{"n_experts": 16, "moe_layers": [1, 2, 3, 4, 5, 6, 7, 8, 9, 10, 11, 12, 13], "normalize_top_k": true, "num_attention_heads": 3, "init_std_qkv": 0.0416, "init_std_down": 0.0}
Below are experts of layer 10 (counted from 0) of a mixture-of-experts language model. Rows are named router (the router's row for the expert), gate (a neuron's input weights, with its number), up (a neuron's input weights, with its number) and show model dimensions 0-95. Each number is 500 + 40 x the weight over its row's rms, rounded and kept within 0 to 999. Numbers have three digits each.
Before each expert's rows: "comes after" lists some tokens at least twice as common just before its tokens as in all text. This comes from a sample of Wikipedia text that the model never trained on. Tokens count by the router's weight.

# expert 14
comes after: "\n", " of", " in", " with", " for", " at"
router:450441558501534579530475532467466490539453550456489522483418444477539452532458446441505460555528485476439539510450576543518438481572556538557510518483516483489521549525557471563487486526566486523551509503548510445485527567534460504465459481495510510472470498441485535404502500464490464551
gate0:572497474504575509507500472487521452466510515436468502492486480434546544572472502472484559508441472513516532505544484438503520525562480479490509447494505481557499399506554489514520487552457535503511601451478456542549463508535446476496549533506456519431453490534575418465569542593496491485
up0:491455505550479500454452545491517486489510516419439432532444451488484511452565447512544521510505455531493486478549463515468530463494421503567480528517532522451466604387497451473502499457480548508492490424573520459485504509484461514483417482543492484528472498509571485464588512464462557496
gate1:501573471512540521494506455509489527594551485483419434422529498547479463498478449483427524428456464485543527532452514478510497432545455487549535475445524494420496484460531495465476505529448416548467465545566531533477456556521511446519474490489525474492499548438417473496501522572504521469
up1:432506472461387484414538527506525530486525519523456573530506514470498489441543538500503493472501490433460430453518465501460484495531479472481477532502513512568582520475464471553457538553478521456508462531514577521522594524502497492483511533551443533537529525544561513529403507518449470576
gate2:481504522521442514547543450513507485440447539565454535497469536459541556474460526546483562446515496477469487499497498517476474480541520495565540480490461467479490487524527533555457545470401481548488572567463483388436514513456512462493519445454478574452500458489480582484528531508590458479
up2:556532447464465498576472498563476521454460512580490544563486511484469399461532540457531460458548459497525511437487545486506438479494519443510506511451539501511482516518515501402472426493424427515477461531512523461502504580478532530447464526475511542527512545544443509501446492509516597499
gate3:503449475501489490562519478468493455502500486456425491498462582443532535523496436493500544442565497448404483490528463480574487473458480495578532500463465475505434416580498572467544521466523512489520558431502466554434503503460466487454428476513522551520490531558509507528535512511557480451
up3:511456556524481535517494521514574540527539482473501497469526460463464493476444524528530547483559524468409473401502491476459544514470494505489489460419412558579512446445544531444575506487517500474532521506499537583470480552471449460533418497492442454468497549522442508457489499552492477461
gate4:521515535493543501607517518451482525542545460469469474447450487471505468426520550558508558463446416501469505562509521545476542591490475452497533492480494476579490528527502510571439475459548406579493508473483591537472487483442512546505534517410544545484511491499500490492491518481500521495
up4:518527481538470511446521587549518484539493521495431433525507555543468537563454579591492497564517529502562487552485415445509517512505549504501448485536502484580448586461516497512597534519510496549521530492474469511541504457490484568507480481532423465444504446529537469470489486541496479464
gate5:470514469549491530540566472495531491523494538537414514459475493484509486505479521483456500415581568588480552556489529511491576505561495526484552472487510497506491476530545542509415533500473468499484495500499527495405566457461441493480581494456591522463483508564507503523579524433447506474
up5:460499518480497537491495538494473470550496501491508516523499461467541502553437555486403517406504467438479518520450482542554541530494504552494521524503456537541584555510483556472486494526474552527511519435451465473502608444465544465499608516424491473515466446482497513490591479530472436488
gate6:477513515499561476510565509492518433531466514464439483544431525434365549548435505484477488469491489489424495507408527567499514530451493438436533514464544504485482505482505556559462535522472530547511482520531584483505476486510531441484509473475514513542441516500420494569529565499526476470
up6:527440517478464527497519531527454532474529511502513450483450413539494569458543520535518459522503515468532561469422563517514533549476534596516501571505502513507526502519521471515501518505471447585470548478498463496486495431438552448569544481487514524416588515507390459495501441494480530515
gate7:481475447504536553542508519556588556487463453434451506504497532455451557514479379470480462449457474472475481513507475481493464467462464447534502537498573507546486484536587474534513426533583512534484538473527527464502563515525475549467459475487465481507496476554514550543558479547551494428
up7:507582520503506510546499480449495523489475482552515457545473491517564474469472428529553577508561498506472517525443493429507566536539480466518462517543416505490524534412498485479556499512422457478510493479444410493504463525563577452461613493508441474479484551481484488484530484502567483518
gate8:583456519527511481515473468481484443506479463467465404435459553493465507433458477494575467504512424556526488485522506477451540467478365481525521507466524464468538482550503524575515555488519514528463454458521518435554556567437446519493499521506479506504510503514421506508508519469475563448
up8:434554495504469504476488456544509373511548465545581532541462535544458456540482472528522487539535478560513489469512454477521488472479498520522507504569481527452508524503482538502527458530513488495503481499520462553412486569500538500620411547479454430489516517488480467528431503516433562461
gate9:477585514478502524507587517514469425501549462490493507463466452524517547473502443501527484477480575551490499482526548537518514579460567445548463480440511527484497448519529563530482485557466518527464592542512566372455565479512441526501461545448455490497524496513511489539490477501552494461
up9:504495545468445519583459462477515544482488504524505513470496525529460458543483553581429571468492485519531460454446470459558396595424464514521578538500492505464513546437511450424522486484520422457488499481550438555519531478460563468520523497517567508477499526481492449494475502503490470475
gate10:651520495522455539505494525555516502560504513466437501481463546641495525545481435533538462465544511524490459473469553522518477430486513503462494557477469550519520482509458557513547478453540489492493505508449500497485537502484458494429483551412471570534482487486466544469494519439467467506
up10:442519480522544505445498449521533493430440477499562530464549529502484502512505544402502515529459480466391515540451443527344526481526548445520488488510456476552429441534537474463475434477480515492478521549521510439473460464521520536478505519563438474486473539506458504516484468485504511497
gate11:490587542466559513511473502480594445526441514509526466486516494520527522493460526523410488448510490472476508525453435535448440480501540409490464469488530465446465492555495466512544457494455482573471524518468529473535449547520442543483464521503527544487515479473437428439578524405476488462
up11:430480530505496500523462570536388517447523479512478517504575469471469511523533508538501482613568462474444441521488544462470580491474479520437501511544495438475559451431508467524470454487521492461524539513530496524515430596543467515424483473530465490504527455530514465444469498554494510494
gate12:520479499488465417476549558537477414539425454525486515466426573480435539505505531528491457500524547527449477459554547597559443511499523517528537491462492537496525512517558527530436433498504492549470535504400466423499510503477471523495522455436420507537492512481499496473475499451462458478
up12:461516515520550502545515512467494531456597561505581479510531465512497501553533487507468539504558465491469532520460478474555493565522450407485511508530474568595500559444505522489441543582463495517480469505508541496523467506524484523484591524489568442507474513518557504597520519568555466529
gate13:563561373518554519505486437530504512440496470515490462513529543458527554474510466502573525510524540513483504563473489488503471425536528460565519471499425422514558503503471562434512470441464513468525424544501549516507535533437505559405467528463503486485552477494481526488540465493547520482
up13:541502457458498476577467591492508549480483474474425468493471558538519514417490585551488467529462494528561503462451461469535509505536500524530531516511511516519493564470513536505540471490515543446551470455467476474543570520538463571401571525481429529570541525531505511480529517505414472536
gate14:541480481420531536520472543564577541557521414454504581507494575529490469480509487489535478506547464466465513472523533513511489498501495485503515532459470517499476427552541538582548552502575518518534493578465499509528533459583401442484470503476514531490466535526474494518612532498466480519
up14:505490517538520506490497450476464475422483411490549511505519515413431527508540567563566459589459433486472477526425490488477500515565508520454488485569511607495472497576527477490465503528456458531495489524536490416520492522530519535499503463504472435495469459492556499486562496537590493502
gate15:566513489492486491477488540583563530446520418529402517523469584530449508458487487507496457460551485518533477566460550479479493528527487526503560496478485498458521436461508508528592488419472457550506565528495492561475445500458450424442507474519513491463434517577488467536496465476457510480
up15:487568505555490483525479474508437459562472522453479536568421490490510545495427438492525495499478497506608466528566553516477537536473456471464537532518531400524488577544493513520489534488561568434477435413506508465437513510527485456451512467504451486524481472477560472495538502470523500550
gate16:513499484534499526517516494499496484583482481506479568518429470465454533484480499390500520549569503583537497491421405508460491536530505454494522521474492545493555518490548519509449496581425428536434530474454497496498549552513538488515520491486538518413572487542508492427573537480508492472
up16:520511440489588548497455488493536461501533545486519495454519485533506505536475505541537534543542489468493496531449594546578429509481521470553516508477508460486440472502485438443514522449491550520477409525464505537533535497469386432500482488430508471564434449481481573526448499504548479545
gate17:425455544503536529554502511496572508538484476468498511558459535457467468511539586516425485557476465538465524523528433437483471558521436562488537493443457502444594518460515508444568515454499493477476440558481467481525515552479471484468464511425526542545460488496475477459510497589501466540
up17:452506543552563518547534426500534439445459558525534535514494472463441545493488473506463556472513501472493502537505460570478481533439513462522508502454604509546461446500545467465451469537587548525497556585531512474508518498434440485558466444459469520481496474471535489491500431494581503460
gate18:534483421530492472475499518515536469487529466472432473542540542555497496551503559498519549528462472533550444603517464521461444386469518421486487486465515495476427479531507539552484517427518495470484543521487469510574491509578475506450500551422474498544463429494420482469489489474478531478
up18:446506585574447546488482531500577547544482525507515476492488514468466487433601498504444464470519533498543479459565456470503531491466504486545550559473562554496497465557483484453485479561503508438503532553544532475557548507576465585510493488572515450467500465463570445518485525523501519544
gate19:484498487544514474441521519472501450463528497556450496500535562537471511531464527531588535461553531474560530484458465491432560534502507497541521536432463512466568521561543507515526524526512469492534594531495522488421420465449535541401490523540569447486501488468501494519532529546483400515
up19:440506521516482472484487440543548544522450516462494498435421507498457539398460467512476507544511493431525521507529519514433481465413428490469477468445490461455477551459533511481519440473439592497505523470494586464526483478486503476522408505506431394522510484515499470540477504474463490466
gate20:550456471513573541532512445501541489511486463542488435452506471525597519496534472522442486451483488487475467502449604454476512497521482498486562552542391469452507533499446434477508576468558538491474478498537493440423536536526540472534437518440560522464501465438504524514508483466457490521
up20:543526561494613465515519522473472402479534522575500513538479474560494476517473486529505475510442514550456444493449429494563577543478504426525435490484451500545510516483457532520502513536490495595528546492543475507535453504486493455503405483501532488478481507545572547541571481548527507471
gate21:514534494525481517482528537542514494518470554488510464489495461551503548459520503452501514514468539530446504442442473504472467621526525508500551605528452499514540503516583474560512530559460529515534541511473517475444458439582546552550526554498503602592503486518502484457474529498543441536
up21:476479474516527592488452511478453466507524488550526494477498459476497515559517543464551475560528537543468542537428501561391446513459489504519415480509518550552544459520478518443525535521513433449485431500508505515520528478464520438539474503510501448434564564491500532571405533518519471550
gate22:500522532482551470448499483609475533542497536512449491493547503478555523541581531465502479496475465475476561515493450485441461453537524470540542528422537522478503537523476530472514524524523521488498518503458578536446611493566530485511495504555518550433535497492394511482520551551432437540
up22:476590512524510478542468439459456467480501524455494522515478461461544452429487486505433573476519491544462464524472486482454574476556520526473475449490583545490491462551494514450551545433473480518522461580549463468505451507489534490499484550570535456457497446478461498531575528526584504427
gate23:431491509520483535531543469572469470568490580534534520458550523475475540563548457499514485526514451447488552512496529509503502466484527445532490548468522497475510530533441593500493444528461451562485469448488470469511435586436558469450464514539546464477518454490433599516464540530480540527
up23:507471553480459498457449504549493529517480524497479463548511465537551446487493443502458488530485558550406463505547475500434465377541443484489549460469528549498477461562468501506511448456466480455491490481507441511436488469517441517470503534602425515495531420545499494497581519510538465519
gate24:439555493490535553498530502512503472514484477498444487476522435464476519510483503468527476485480562581510525499469512547483493566514506487530566479527521470492573451496477504507492487499471389548409514518525558553453522415492495495492483557534501512515504522473534377444451507534420388510
up24:495432542514557535528502502514559521537474474559512554530523487518467462544479488437533511469566478498515573606527537488536503465479505529413521520557495440521568460521511497544468488526581471565481574441537486546483492477557569455496503417502570543520505461502478498533475489512506532581
gate25:468490471538587533487471475519497501569471555441487462424506518577531479528442542489502528457533534555465474561477465493475495403544489504490503518523538466509514418586466545468501550473494475553501505553451517526453505478531437499520504569544557515477424492480496495553546502599452461486
up25:513484401493547563401507434486524486493417532490571512519521469498461532499530515491476498452527488570524546446488534472470447497507466527497488486563476482477514502551431442468520484536473428542450524501481467428530600534515479505569436501476466401552546451524486473473512507497534481492
gate26:471507499478492597489499498470443473462524479458484516513505448504513455509454529472521498533462528498514509476429423477370510502526492470511516460544405534431524473488516483457457530541420460536504530548487589544494471546468611483474539526518471501522522512486499522438569473464440493445
up26:433493454529627527512494486530525492440582467451487496495564496505512529551507476471478494498510496493517547439607478469561491514443543501497487471530567503460469512653472500523497575481513481500543451458451535536557469482539484462489463462492483520486518519515472528520503531534570511451
gate27:521494486467555517479482453568518495466529471479525508472517473488505507492559481517462481438512443514497467564513547501447477485456512508589571526533520476478455471544431454432486463402476432474504503527494487454435512530533483531424497517444560482495515484453345520535524519565527494524
up27:487558503508458470541487434476562505553456577496487482533515562503422427439470424485509501522569504459469446512417480552526499493497539464487409532519517495583457436485480552495564523537494602492512536484489474476497497503496466460508510513516423451497476457576481479531555498450519481508
gate28:477568491481536513561507478501523454498481501473471559509466441540464520493508474487531552491542485431455519457468463468526546584536521413520518531466527507551475469550540520568470523510561532565548494504510493493468487563564521475405543491401444577554504423461455523507489516459545517519
up28:531463530518505511470458464528483503480539490467523539512575539461474500587496531524459476541532422530440506451509535550488525514539478511496510481470437454472514471497486477558513515507492549489492563389501552499371590507502545449515457548500573477493424506522532465573441459499467469489
gate29:464491550530514539589489493513467502498482522566526492505484507460508526541429506564531535454441487559550491464540582488451540558521549528519512472379401484435513538518514502480531484524466463507514457559552472412438565522521504545486463537475555524445526465514474530538525465483508469512
up29:488474512512505496480515517473489515497576479524508518530451498548456482487482497397527489515503499469501452482579550504532497517429538475494523451537600544477506481535567422475405480514542484475473552450463477447566598391526547493466544490470468484514442497475460419519466466488516513484
gate30:436412480478509513538501505509437467523479468426425554470441469443558441455483492493554447530532564556459501518543574551449422493517519538559490504516521510499450549472481566485513491421484479520494457485514442508456471573484492465456528524511508505418445496525479510416494516483495547514
up30:519584493457530466523502494465467487533482509451533469569503548539493489542541554556449494463538463503495520518524592436523536542460515502511530515518473508444465530464463487570468443441492469507520550497517437461520497482519517422563486442485465476474398445460495590455472501467577492572
gate31:493492528454598504480480456444500442522430522479526533483549432446418539561452448492511430514508494507476462549511486494477478508432463543572521453537508511503523463506582472478425536471561427541493501492518452423465497544493467484474448517535578490530498488499443496556525503546560526469
up31:516470537534557466479494526512472555426534532571494465469506505565553471485486566521516483477409489539552492502486408522545522532576517537549536564479433554512512485538544470439534482525393518479484488506522500530558470515527533446464535522502435467508493522444491545591462444467512479499
gate32:482524482543586524485574530518500404534558518458474519508529571550415515518509499502439468556564502512534492577473493483473520528517451493555474551428495439467502499499499538482426566480507530516503599521562537490477469517535534512459434526577478519509532449512530485503486515494506449422
up32:516508484553481517472482481517426520467538500463507495523512452418469509520517445466575504538480513608422497463532505550488481425559488459457454441562500573475538452492460527489513446532509495490477533505481606532489489491541478516466416479572529473532519464475481501572557547483513561539
gate33:480438461519492541453560607465513573438536566547466475461426552446468517447471466467415516509540453539529428520507561480525566523484468506545571538393496477485474535555524502472489484490555453461474471477510486439472554493535550475503481509489475519501495494484531527506563516519532492498
up33:479484478524410534481514577481497524531489548509517491501486560423560506524506476443463546461513516530464472413457529522461535480546508490524559473563530496429464567508479542521459465533464455534539493489551500406465436576529456490459477471537462465500437563522555500543447534485484572500
gate34:472539554535472565463567524502505463497549463485440473508502547581477554508478523491561513466505497536495532502395488500460505574417545432451554541462458468487477504542518530477483557459576507501492508525453488499467501570477394419453516521481475482549499475463538504460464459492463444492
up34:482450495488521491543422465511475515530480484467552556485509473455518430522489535433426454583531496455503488515512550530504511466534465501490435498428508552530562468487502469507536465544454452498509543545482487480557537536517556619554514542429546535419507545565435520535520534535492502522
gate35:500470518529577534492478507544543505515502441413408566558435484545483498493519529451516497541529511507438538499466490504477457487538524451536494489499514560499486432502514531511516485520542489478502532504455486535506477584530488522481502570446599563373504483485529548486566502592494472538
up35:479479508479478505442508482509463465461494442474511494525510503596504450452525561507598470529497591509519506516485521529465505464533559471492462473524516508564491485482472565591501451488459574507523484531491574558461441493482489522440469524467551593485440490463489543483444548515402457527
gate36:469510499513567545567511531524472497538452459423495435481491517545499498581570450456497468506492449444406520488476420543432460512526501487508484546420510550489515487508497511515544527530547524500512533508446502503521540509546491445550446488453550572523490504458490501508524591518428401510
up36:427482496480508488635502567550490456503451530452456427468473527569491483555505517481504513478562599477469498465551474512507488505480512499444498528532469522536544492509516532567525537566582582551526516480505573551500486455519476512499527476510556566480484526510459491499538543560523462561
gate37:563499439471529549545515510482430442548489489464457532439407608525568486492508525520491497487456475485497535431510543495525533420486469458481530507548516506506491500534509528452469496477553430512497471582459418509496500559479529490454466560485504567479482451426527484414543492494452481498
up37:481496490503581548559524583466515504505441493461463503489483496488532518483562432511487481478473472492414525545531527549524534539600545491510482493483520455520505537494598448529414435465548477504575508589465433476561495491521508511502477535523518495410459460492544555500494467535500444500
gate38:561491455479558515493475494501513497460407469414448467477533501443518437582432469461465524488519450529448452489503524522537452557524429450487507494409520517511534428513525528551539520451419486479504555470476449536508504473491517464460480519460588549458478525510523463512499489509500461415
up38:480502585509522562514479508487466562487495491461496473505530444491504466465465488575485508539513512447531459529471513513550443486480514585595540550472534448500476518530508553444557506524493553436510585610555547527550534453529501536447559458501493556497533559503465464518454489527451517455
gate39:519561501559544460513519567504494420460557484499445457515507548484504500444517466563474564462537540450394466536562451536496530479537500551546499514445463550486544477523475531475476532578474433460459490542501479433479503562504468458475531537485526529506452466468488438577530541526466526450
up39:584563418453480544588506556493513495445550450479491464477482452513500565508445524510553488563542447491502504547447479433492530486480497515498539456540457444455563394457512441534521489478506503544521517481544549482527491475471493464505498475473574468518495570537591497466456479515492456523
gate40:455535484511485547443449505518573495533495495478472488511501488484536547500526546449460479497580431508524490467546516428503471445502532416444519452497565471580518498551490550486516500399534516525456479507579530498546456507522544541522440572530502525445402536464514457500572493519520457499
up40:475501538596474549510514502556530475479564502501550480552480501464553560550493437466467504533464480520469548512542435530531483453546551507519535535485502500481436532490507409462514564553451522519467514535558483559465497543492574480584543532489496482490480440459464528512540420403531466487
gate41:435471478551531490499500531510491533518580454454482550497444504403504507509499524502424480478514501459550541541462486528469513464496492558544496469509480515473551539511546510504519483506464469455506488599588462504467450542522497475481445599550512489441495458528428450521576435554559565506
up41:473442532598460519470516482489461540500473469506524519446515437401500491477432419503459505485505447508521540550516452492522539451512446542455506454481503489516542461535438518608486541447515491537531543409477507462511472504487494487526473527519470491499479546527588426556532460449566529503
gate42:514497483495467548504544457482463502484472519546493547445466567517480466455528457505543512481497446451439465556510573535473492465440517549530543614478512465465554505548461476531448518458515524480462568530518532438512572473518472518515515557450543570480433525500460521435489522526408437536
up42:488500462510516550499559558543520517486503562523499532401457453577433525492474509553553504503511525469519502474547559492536483588491533502544530539523494418456585480514529486483490470549533465490523569544533549426598487418513504471449473478441501466518467435492483548527461501482525462506
gate43:541532502518594506531538514495489511497439505552487572493477510478509514517446491438536450551512453594462464560482508496496445450511499500556463585510538502456439496474517593515452497498495435506505556512482484395533443425517498548470487529509548559541513484489451427555515480486448533498
up43:508498468445507583524490492493482486587476504491553450492580415463473491559530540560552455548536495438422509506495402479468485506505464442465490502508443448516556501404457459493459426461477508508513538435425510480465534504492494485504479532466480470517572482532539498521544525470446512531
gate44:509508496543489520502552507541492483479425537552530579587502493433525528532508539403467476480482441487473499516430497512514463501514487515570545549465447489404506483494514540485426496494587484504470566498527483441447516549587516527569471499535588497529473445513493506531473561462509503529
up44:440492528449543483496489496493464496536581441472486476492430578480460536565454453506477484533572502426507473512501479448488491485462508426484461509488510471554509526454546428475482483536527450482550544474540525505487428438486517524498404505584484459449527551465513431449428460533544490522
gate45:493532475509543476493549464570472457441455530557487529518503554485523583504381484502540528500495481494434439481480516567469464512493493487494558526489510422530525467519526472581460507503468476500496578507440525482556502472512575511474568542420476470530459453486572520483553511456520435546
up45:541536568503512500474477478484577522498502463462541507571519482486493497568532498403471470557451410489566514430438438527485559473492452473459463486534544581514551503498510515479497475535570508494491522432459407505528496562496460529495527550501479595475459470478510483543469473542511541533
gate46:544531525478573479481482488546526458535461408518495556386491447532474506491540515511588454542452516547410449509485456504501542494517518554504446490533504588440451484527451536476508479488514508486478488474491554487510492514504417540460453537512424532449478518519529511516446538520508478402
up46:457464501555523572524496508486426550476437563506475507481478565500568471396408602485439560470477468498499508517512537488476497478528468506475502475501506480452452528481502451511501495449468448516515528566542600512406440519435516526561468526525484475529533479504471443510496447489508492511
gate47:473420412520504466560516551476465493408425537509453500410528531523509562550550503460491504560399507493497448460490498422442477501522540593540513408489479531511489526529525509456460450499493442504507463509531458542480522485492514518514527512505527542458461504477438543523442541510515489478
up47:560450445511545475548520511519505527538525549512524524463476511494523545547478533502488507475463589502527510508482434520493470539460524481564484419419470444513528622467589458460460516511514466555510496502496530483470490514465523516539531515422495559474389546465408501523478501458495468526